Experts of a small language model.
Size: width 256, vocabulary 8192, 110M parameters.
Experts: 192 SwiGLU neurons an expert, 2 picks a token, a softmax router.
Training: a variant of SOAP for the experts, 504M tokens, 4293 steps.
Below are experts of layer 4 (counted from 0) of a mixture-of-experts language model. Rows are named router (the router's row for the expert) and show model dimensions 192-223. Each number is 128 + 32 x the weight over its row's rms, rounded and kept within 0 to 255.
After each expert's rows: "raises" lists some tokens whose logits its average output raises strongly, later layers aside; "gets" lists some tokens that make up at least twice as much of what it gets as of all text. This comes from a sample of Wikipedia text that the model never trained on. Tokens count by the router's weight.

# expert 2
router [163 131 121 119 150 114 110  91 190 164 125  89 178 126 172 122 106 126 165 134 151 169 111  90 180  86 162 160 158 163 119  93]
raises: " ", " the", " a", " and", " in", ","
gets: "ed", "ing", "d", "s", "ated", "ted"

# expert 1
router [141  78 118 170 107  48 142 120  70  75 121 177 140 150 152 112  74 110 182 157  54 130 109 160 108 144  85  86 133 126 120 144]
raises: "el", "s", "di", "in", "con", "for"
gets: "-", " un", "o", "no", "lo", "to"

# expert 49
router [ 78 159 100  83  96 129 128 139 145  85  62 161 126 128 133 130 170 119 197 101 200 106 101 134 189 131 159 180 140 172 100 198]
raises: "s", ",", "ing", "t", "p", "."
gets: "d", "y", "k", "w", "l", "st"

# expert 44
router [122 101  98 142 124  97 140 108  99 143 105 175 107 143 100 140 121 145 124 160 106 111  98 112 121 134 165  95  79 169  70 204]
raises: " ", "car", ",", "cl", " addition"
gets: " in", " In", "re", "In", "de", "ve"

# expert 51
router [ 79  85 103  89 104 127 167 113 110 197 198 142 147 175 146 154  98  92 107 105 115 120 184  88 123  84 159 150 137 111 137 111]
raises: "ant", "ing", "os", "ous", "o", "."
gets: " ", "it", "us", "der", "um", "com"

# expert 5
router [126 103 119 155 122 139 107 124 138 110 164 180  77 142 126 151  57  80 146 140 152  85 123 110 112 147 118 166 128 115 130 117]
raises: "2", "1", "0", "ive", "4", "3"
gets: "–", "1", "2", "0", "3", "9"

# expert 59
router [ 93 143 118 125  92 118 146 125 135 116  66 161  94 128 151 150 101 177  87 133 135 120 138 138 126  76 129 226 146 107 180 137]
raises: " ", " the", "e", ":", " and", "-"
gets: " by", "=", " that", " under", " from", " name"

# expert 60
router [139 130 108  74 149 126 121 163 141  90 130  86 134 114 161 124 160 158 118 132 161 148  84 124 122  93 149 162 129 118 110 108]
raises: "s", "ably", "ance", "whose", "rt"
gets: "'", ",", "\n", " =", "\"", " and"

# expert 58
router [126 124 122  62 126 158 117 143  68 140 129  97  94 150 145 124 147 161 153 143 102 113  69  57 138 105  78 146 134 104  88 105]
raises: " ", "---|---|---|---|", " Preced", " Total"
gets: "|", " ", "1", "-", "---|---|---|---|", "|---|---|"

# expert 30
router [160 128 176 135 122 145 150 140 181  92 121 120 108 124 116 154 146 130 132 161 145 171 125 136 174 116 110 102 138 132 117  98]
raises: "1", "0", "5", "8", "2", "9"
gets: "2", "1", "3", "4", "5", "6"

# expert 7
router [159  85  68  94 146 137 137  98  88 138 171 121 138 151  87 139  94 109 171 161 159 101 101 173 108 141 122 128  97  96 134 183]
raises: "ta", "ular", "-", "port"
gets: "p", "g", "/", " L", "2", " p"

# expert 11
router [121 109  88 130 119 131 173 124  61 126 125 122 152 155 119 139 104 123 145 128 137  92 112 133 115 133 130 155 154 130 118 157]
raises: "lies", "ts", "shore", "side", "activ", "sea"
gets: " re", " so", " years", " year", "0", " pro"

# expert 8
router [118 146 107 144 137 148 167 134 116 137 162 145 157 106 137 133 115  97 157 109 103  90 157 180 129 158  71 137 114 129 141  98]
raises: "ni", "s", "cy", "li", "na", "ce"
gets: " be", "ba", ".", "va", "ma", "la"

# expert 29
router [119  85 105  88 162 148 132 117 147 132 114  63 105 152 140 153 107 116 124 121 141 142 138 185 146 126 152 119 137 102  98 123]
raises: "Scientific", "Studio", "=", "---|---|---|---|"
gets: " ", "ter", "\n", "per", "0", "9"

# expert 45
router [134 102 129 123  90 131 116 144  69 148 166 109 127 143 158 163 155 200 181 114 158  75 110  86 129 161  76 139 114 159 158 131]
raises: "ly", ",", "s", ".", "ists", " and"
gets: "ic", "id", "0", "mo", "tic", " Mo"

# expert 43
router [110 102 120 181 125 100 141 117  59 142 114 110 157 104 155 158 150  60 145  83  33 101  90 107 135  96 110  97 126 111  57 196]
raises: "con", "s", " as", " in", " by"
gets: "on", "o", "an", "vo", "as", "ta"

# expert 20
router [143 100  84 131  85 168 132 116 103 137  64 152 141 162 124 124 166 139 149 116 146  76 146 134 165 107  84  97 103 120 111 203]
raises: "N", "F", "S", "G", "D", "L"
gets: " \"", "°", " —", "'", " $", "′"

# expert 9
router [165 119 137 135 119 163  93  95  75 128  90 129 129 126 119  95 164 136 109 168 139  74 130  87 149 110 178 132 164  98 137 134]
raises: " in", " ", " the", ","
gets: "ing", "ling", "ting", "ge", "ding", "ring"

# expert 31
router [140  79 143  88 151 210 176 107  99  93  88 139 157 125 137 121 110 133 128 151 121 122  97 125 125 173 155 171 186 124 105 127]
raises: " of", "-", ",", " from"
gets: "ion", "ation", "}", "1", "ity", "6"

# expert 52
router [ 93  83 140  88 149 155 165 109 165  94  95 130 140 172 123 155 132 139 163 157 138  98 120 165 111 124 170  92 149  91 102 162]
raises: "hy", "1", "ci", "2", "5", "tri"
gets: " ", "ch", " P", "ach", " at", " Ch"

# expert 42
router [115 122  96 103  94 122 182 135 145 101 117 163 154 162 112 109  78  97 147 148 201 133 104 146 152 168 101  84  65 127 213 102]
raises: "il", "no", "one", "ol", "age", "ver"
gets: "m", "th", "f", "h", " November", " August"

# expert 38
router [140 143 102 158 111 113 188 171 126 124 112 139 119 126 110  82 113 122 133 110 122 127 141 133 194 174 173  86 110 156 129 126]
raises: "s", "ing", " |", "st", "ult"
gets: "s", " p", " c", " f", " m", " con"

# expert 33
router [139 158 108 143 193 121 171 139 114 122 182 110 128 100 129 108 134  59 149 137 158 112 119 131 112 142  52 149 114 108 122 137]
raises: "n", "ed", "ic", "ing", "s", "th"
gets: "in", "ar", "el", "n", "ur", "th"

# expert 36
router [111 146 145 184 160  97  86 134 107  78 111  89 117 140 176  73 104 103 192 199  83  95 127 117 169 191  54  94 126 125  77 151]
raises: "th", "fi", " ", "vi"
gets: "e", "a", "i", "u", "o", "li"

# expert 34
router [144 107 196 125  87 164 120  77 147  94 131 151  95 151 184 117 132 159  94 131 115 151 178 163 166 134 136  95 158 114 115 103]
raises: "1", "age", "w", "mann", "2", "ap"
gets: "0", "9", "2", "5", "1", "3"

# expert 39
router [116 163  93 109  88 122 118 134 105  85 147 146 112 124 192 139 105 192 114 109 105 140 115 136 137 136  82  48 131  83 151 124]
raises: ",", " and", ".", " in", " (", " of"
gets: "s", "t", "es", "ts", "ities", "as"

# expert 41
router [134 131  75 152 158 150 187 159 106  80 126  78 135 138 132 109  85 133 153 148  85  69 131 141  99 118 118 107 107 125 137 179]
raises: "S", "Po", "Se", "See", "Re", "International"
gets: "==", "===", "\n", "====", "°", " during"

# expert 6
router [120 110  91 159 103 128 165 113 143 117  96 153 137 159 170  59 159 100 110 158 148 112 140 177  96 121 113 103 170 127 164 152]
raises: " ", "\n", ".", " (", " in", "ine"
gets: "r", " States", " York", " R", " United", " Australia"

# expert 19
router [132 151 129 181 140  79  55  96 122 162 135  81  77 160 115 106 128 135 133 169 124  99 198 203 104 131 187 192 119  92 136 128]
raises: "\n", " The", " They", " There", " It", " However"
gets: ".", "==", " ==", ").", "===", "\"."

# expert 25
router [161 134 180 122 133  84 111 172 180 107 107 103 132 109  98 137 145 119 112  56  98 182  97 125 105 142 180  60  83 106 132 120]
raises: "ridge", "low", "ugh"
gets: " S", " D", " T", " K", " G", " F"

# expert 23
router [152 136  89 116  89 111 112 193 161  99  96  96 119 121 143 124 119 163 116 153 148 103 171 167  81  63 133 186 176 177 115 166]
raises: ".", " and", ",", " ", "/", " of"
gets: "er", "s", "ers", "le", "ist", "man"

# expert 63
router [115 105  99 113 158 182 140 144 125 131 193 119  76 163 144 139 112 125 152 101  68  83 169 116  76  92  96 131 105 123  93 114]
raises: " |", "\n", " and"
gets: ")", " that", "\"", " which", "or", "),"

# expert 56
router [119  57 110  97 170  79 176 126  94  42 168  99 133 152 107 118  80 110 127  99 193  69 132 156 128 159 119 205 164 139  96 163]
raises: "un", "loc", "nor", "acy", "1", "2"
gets: " (", "\n", "(", ";", " /", " ["

# expert 0
router [163 156  92  87 127  60  83 101 124 145 211 121 201 145 163 135 127 143 134 127  98 170 141 140 102 144  97 142 134 156 161 138]
raises: " ", " be", " the", " a"
gets: " to", "ly", " not", " also", " it", " It"

# expert 47
router [126 157 140  90 113  78 159  86 129 129 140 132  94 114 103 120 150 132 117 137 137 177 124 135  85 137 134 189 118 147 133 154]
raises: " ", ",", " and", " (", ":", " de"
gets: "i", "a", "e", "z", "o", "ka"